Experts of a small language model.
Experts: 20 experts in each of 14 layers, 160 SwiGLU neurons an expert, a softmax router.
Training: a variant of Adam for the experts, 651M tokens.
Below are experts of layer 7 (counted from 0) of a mixture-of-experts language model. Rows are named down (a neuron's output weights, with its number) and show model dimensions 352-383. Each number is 128 + 24 x the weight over its row's rms, rounded and kept within 0 to 255. Numbers have three digits each.
Before each expert's rows: "comes before" lists some tokens at least twice as common just after its tokens as in all text; "raises" lists some tokens whose logits its average output raises strongly, later layers aside. This comes from a sample of Wikipedia text that the model never trained on. Tokens count by the router's weight.

# expert 2
comes before: ".", ",", " of", " and", " in", "s"
raises: ".", ",", " in", ";", " from"
down0:125121141130110108143142093139095122114121130181156159110160146097158120131104105114146123125112
down1:094137101133116135179144138118154146141135124101124115140140186116153123141158093129140142110094
down2:136120124130119171122106147133164140127125126117109086131087113174144116126120110158115176132112
down3:140128169097128136124137114154131095156146134113119135118163165144115120149131176117186110160148
down4:161153150103088126140140126095081106106131100128104084167148133154107133118135122162150146106161
down5:125150089130156111180114134093112112154116131103126122111141138078164138113120113144101147138111
down6:118119138127139081127133131104107113122124111139157144140124136116123140133124114096129087096080
down7:154111114143115143111138100101082070127142131086143096119099137141115124121100114164160145104124
down8:108146129102128098143127122168096117132171123137160155136137127092120107137131165126183095115103
down9:138114135146115105133125132149121123162152099129134091134114139111120135142204038143149141104097
down10:094133144140130147131122111141139161098147135120114137138145124113094138153137149095127126145139
down11:129173130182107137145138128121129128136109153158123134156093157138107114153128154115113115129130
down12:167167137136099103128143096109160118126122134114097090146134100131128098124139164140142168131131
down13:132149152139111147109160137162111112108157134157147131126139169090107122157107128135174104150117
down14:104144134102095069153101156152137109137104118111150170102143146108140130115112167127148111143129
down15:165150146128140095151125120110094076121099138121118106122101136105090128159147111103121092163172
down16:131168138123162157136140111129129102113105164137119154125098148111103145067101150113160149108133
down17:126121167093090106121158113135152146109087149125083117099121140134094152118092100116142130122113
down18:154122089141136143155141101102120092128140135131143153135128129161164076174159136163152087120126
down19:153114147171090176099156136124134115136089140103135152130085147136098124153103158136119126125158
down20:128131096086168123153121123146123162102110123118060153126146115123122098121062120132116087152124
down21:151098088118143110152160133108064133122137122126131136159149179063110114124116116158090087106095
down22:100155111107136131114123136142148141157178139093159111127148121145134121070117088144093156143121
down23:161130085113112113109111153170124136132139111145159095112155148166073134144120163127117125143112
down24:166166124141141131107167108133127135138175130109109129113138167110119136138152119117149089138134
down25:123132152133148127097145145118140129085154133137095119119129128093098136088082154099128110105151
down26:135139137133147144058133082114106113164133118146116126117114113165128139141141089122123163172121
down27:142154122126134145161164154174133155159125122120114109118082119085140134100159101168067146170124
down28:145084099148118152117132105099119146127133168132146130092125121120147128150136132138110132144134
down29:146143101169142121129151122122138170084114106127122117124130120173140124123101108143142124105150
down30:083138127093120128120139153056099097096115143157186142143147115154125094140170113072155166112100
down31:113117152119103107095101133120182148124115133130113155153152144101143127108141133189129108114137
down32:083119110105124143144091134121174114089130113134156121148119146105149125108164141108170115153136
down33:121112126125118146135124133124109146149130126149154144096120136110101124164106123115131131145101
down34:078110116114123118149103133118105125108165097143113140121106150166121133137113118102135154097128
down35:128169129107168132115131115158107120146132090095142101171111111110126112122142124127157120157141
down36:117103125095098157118094185117110160096101144131150124144156123092113156072112125100160133114126
down37:143098155082151096158158105108134142155168111106140155128123138137136105136150100108146165140137
down38:119135142127146078107130155109107129120135097117143119128163118098128099094131094149127135143108
down39:126090100130136138130086128119112115114076140108124173113150145122176090169084143092157130091164
down40:127174147151146104119155127166098091106139081136132119125173136183148156135146103138149150095160
down41:183130132135116133133160097131104124114129115152081120099143105127130099109138097161154130123137
down42:095125112144126118145156082080131088134127117093148103127114149113123129104145153124078136143115
down43:140125137138142153086133093141101134111116156073155113169105123151125161117123074119142135134141
down44:136150118151126122178114124145129125143139130148118136144100144118128134071129101111143099132114
down45:146156141152094103129103146124129147156151126088108139157116137146068121111137112141077137081087
down46:137146113149142101154171166079113166131120140138130136106109127102115141081158135096147139100143
down47:142123136132121116158159115116142118148112112130178142112072104108105117133157143163083148143152
down48:147101122088132149132087087136117175117169159123098170174141140106084118118135156162098136080132
down49:196101141140160100136106108113116118136106101161141149129120140130138108107112149125171089087145
down50:115138108137116130132159180091141120106124176123169123134137120138087133159125145170091086104174
down51:100093125137141154142144166158117107106108107113124137111127131119131110120135122131143100131140
down52:121116111126145147157125170134135144102124138147098153093149097143159107131112132127128136129128
down53:115116138167138118093179148115119146085150164122158099142152144098124087135117115174140107126166
down54:140099109133125148152141113179126110133126147147075155085114117101146128094149123163115139168122
down55:127133148094137110112101150135085118122137173147118100136162139109124156137121131110108116163094
down56:132117109142094171098144119135124124123169149081091121114090138112097144138097071143116170118125
down57:115136068163126124115105182130130112115137150143084105107122112130130097108170142139130145133120
down58:154103113129169159129133147107117122120123120108104146115112147161109137106139132140170139086134
down59:111112121097134141159113088135091110136132106107142146113147114115110115123147110147149128141129
down60:179091181136167131133154106158104115128112099120135120127114158156135104109185073111160143135110
down61:105141117127118188149071136154152129111103158162172128119091093159144124090136142117101101142145
down62:133124149115136167142109124171151132148138140116100117172099149119095121131145118140118118142130
down63:139114128155107118130115154126150124158153122089151113158117135132098117111137135153113110106070
down64:128136117134120120119121087161088106124122113115126130127120154110171139073145161149132129166118
down65:107121118162108129059150129118105127124168131130113128112090147103126118143134092071152183158149
down66:146137131130077170125114180126125118149119107139121143107095129111103151129124084134103124111102
down67:143134142150105156105102111105072127126119130133119115162117135146138119087103111144128141124135
down68:097151093148113110128143125112123175137130107152070101139110097155062101089176097143131138134144
down69:153136127147156138077169179114109150127155116141104174124137135132137167140127097076124117092119
down70:103144154116118141146181068102098099123171161129126127138110127150159178195107175070133106168165
down71:151108115153118112130161099165124148137133112122136093171090113107144114079169104150157175139119
down72:103162126127130142112122120125133137117148134116138138156128112133106127096130150138141118088091
down73:123103137130127099124094103144163096129123140144134142146142116136159155125090149111153113124127
down74:115106110137140121108104133137154164092102142153111128115107119131132119120122137071156106116173
down75:133150152123145124125088148130111115132137116141117122125111124102082145145146114109101147177132
down76:107124148077080153144102122116123163121148132108117138141122121104127111078122125172102108144174
down77:113138129104089132127160109096124158146122106095135090080177126127147156151127139110127143105093
down78:153080131089127144120131137097158129132125140108126181151130146106143095124123135120144168130110
down79:145131126154129118167153106129135102116107124156140101121103124137120129148107190110142152119108
down80:138169129090133124174145124150088123117110122178096151137141127154131125175143135092159143112099
down81:144089128140145141142120137140120119106139102150096149080150144098126109118114148130136108111150
down82:171133121145138143151153140130137143125186083137102104150114099142135142117115096117114178140137
down83:089121119142134122146141142128108138142105108139102153158069115130095119097115170110155143110085
down84:098089104084185118083107088131119126111117110110115109096149178134124122174126137139125124099113
down85:108125164103089184120092178158189153167149116114144098162166134171115148094131098189145133143096
down86:138083125119139104164123169154080165084115146139096107125079130114076162131147147150119093139095
down87:146156123107141136143074092118125118146123157148161119136141086120137123149140165087134124085132
down88:107131082129117131150125126141141145125121134110122144116146149131144095084087103158123117097117
down89:120137160128150118107109137107157173122123135149150129152093130133104170119122138162117121138144
down90:138112165118127132129115111114135109118111146127152112131129108112127124141174110146129126139120
down91:093154126116209075120146102110174115091173083144140106119170137114125134091150120096179137071103
down92:146109132155133105168140141149113153146110102114101118137097102130121153131118107162106142129150
down93:151174111101114089141168129178122171126144123109137127113150158171116139165117127150087172085115
down94:147132112104118090114097125131104123166157142134106115132145137088174135110080100138143140177124
down95:110096123119128151104116167113116127109114127183124138100133095133127139170106138099131119120126
down96:127132139116186153131133130142132141151148129151150106097124115123096119124122150132135103121112
down97:095127141120158126134129108126134188127107140163138143099119125103125123149088116074103128102135
down98:147077093155122137149123128129174098125125141118115091120138097126173106149124170116111107097111
down99:121139137134122156147154120123178145081101115162101157147094109102081134129127152098046152090111
down100:152102122123126097142149126116109132087125139182104124132127124132129136095133129173133119122123
down101:158115115108092115125111178159102157168160126101102125099153107091128121140150046115126157125097
down102:118096091144166134109125144130125127123120096117145161133152165148160062140125137122103121114116
down103:113167150137134126139140143096150134157140152101150105158151123112136128151142106114117119134135
down104:125101161101180152090136148114139102122110143141132149160163097094110091125108123128177136130128
down105:140143136105139097105145136109123141152152162115130143146126102122108085144152136096144132146088
down106:084130114095109107147130173137149102150131144152175123130128145111156070105112152142146143165104
down107:087118138115134119127099086101148110123130150213114122123137075136134168147152162074086097096122
down108:121097134135147158104112112084140131098096147128154151105102165159147087149116123154144154112144
down109:144086133106086146108127123117120166089069071127114146137116147100105149151112136113166127115098
down110:137125074103184091119109108122125107152136106173146138146189141117122076142127156109151204110163
down111:088145121115147136109101149161130144063150124162171151137114110119121098148130154115151118091073
down112:127114106130119113144158133106129098140147096128115132115129096139128171150120085135136130114131
down113:129121124111150122092125167170100160099121128160142109139178110113114104122073119141073111114147
down114:160115139140147104165128099128146154144082161102146172112147102105149118114117131121123083144126
down115:118130106131104112146188141083102169164146102112112138151150112195061105128128104098160118146138
down116:120157125135100124136141122115140161136126150125142130113110162140091159166122124137154099091152
down117:137130134132126095138128164092098089109067122142144107092114115128081132138113111104102096133149
down118:135143171163132124106108144163163114154150155105183111154137151073194113137119160116169160120139
down119:123122136103153078126132162129139108135142148152141128100150068120121156122098165118150101135149
down120:119092115129130160099099074094107089140158142137110132080158140172128125098084104098173142096109
down121:157124150106152110134120115134129123145121128149147158127148094135169113124166135115123095072113
down122:158137136161055152191129169126115150150098111075162119118112135136090178148115153156115149154130
down123:133144114129153103104145121099113124144115145156133164126121112132074147124106162118122123086135
down124:126126120105140183116109086137133116101166104121101110148095125130102147103152123099119159106146
down125:106159085160138141123141099113101125110111128072150133075121146134144133163150133119151159152140
down126:155100075164119106113133136075128133135114137100123092119146123084137159156149115151113133084091
down127:130056116139138163118129137099098110131153156134170116107142154155108124133133127160160104171143
down128:112105121105119122096134165100133139098115138147149125086126117139130183150124131104106136140145
down129:112135120115124140106124137107137129135106123154118132154133201175120143124094147106152119103165
down130:126126124157117121103170108167131105121105106172120140174098137099144164157108135143109138176108
down131:120170122123109106135149121090078122120132140137138140146165101137122095143129131137097110136111
down132:093114137153134133135153113173128166091122158122130163168155142111121121124105163088173126093110
down133:062164148124112134105127101086107119144100129112129155172119092138108132121156120144125149131131
down134:133101124151119145148112151100113117120090092123116091148152122137060113118129136118153119146116
down135:120143144089141138117124121136177126115149129092144148140130173102153143097126141124139140134115
down136:094143162077146123097125107148145129139112105099135133108132150168156093125115172164132141138112
down137:093131140122073097101109086116144116099131127133123109123119132103197138098136153132103136140124
down138:133098106108145152109117122167112078086138130104117111072089161125144146158118146116153154164116
down139:145083138185135118110076125100141132120099101122102136094142158137133128120102112144143125089142
down140:166164113130166095121140124154140077139142130133114115093157159111129108141122125113155115112125
down141:146144135146145173121176107139176136135163130154137164146099106116099100116137137125095137071146
down142:115103134116130107138116168164107116150144153101080098127120111092170160136126126177147103102118
down143:138090142112183124140155109144092107135194158123139165123138143151152148161137137121126126144136
down144:163147129175118137135138127135118114123117105136086108130112118101107118133078149160128154126101
down145:062161116145139113133125122145158130114136121118138112140115104112162054126132138158125119176155
down146:130122118102126137167168127148130135086140125174078129108132122093159108125132109170093105085091
down147:159116152106131089121143132105095128139092107084137141132126152131114108133127174163185135116130
down148:139129128177138107082145101119121137175150105136111162122117151132130105127147164132107190105165
down149:151161080125101100124121146094094161151145115119115124123133078108107122142130159114135088107126
down150:116112112147128120089081125109137155150134094123167116115124109162088176145082113153116144123131
down151:202095089105143125155184116124100124133203168143120078119125104096148122091173150187131142115129
down152:080092117150152094132102085120134131098118135147153140130145119120194110116145157149136135128141
down153:141165114133119123110105117132121108147142126144137183124097134152120142119149148140171101111109
down154:150119117097149132178109157131108118077113133130081135145128131125157136139149125103139147085120
down155:107141151099081146130094168127106121120105112152147083153113131157137136125125134158095127096103
down156:152137150140082142132108117117122131132122113125104113124131164081164147118139062149102169119111
down157:147161141142137116126099147124151131096131128156059130157089129131158144138128167130109121104169
down158:126125095106085102140086150147153177152130134132149138125160143145105095127102101101104112153126
down159:119108140098146073175156117150141107133134139127106131120115115116183133111118126095133147138097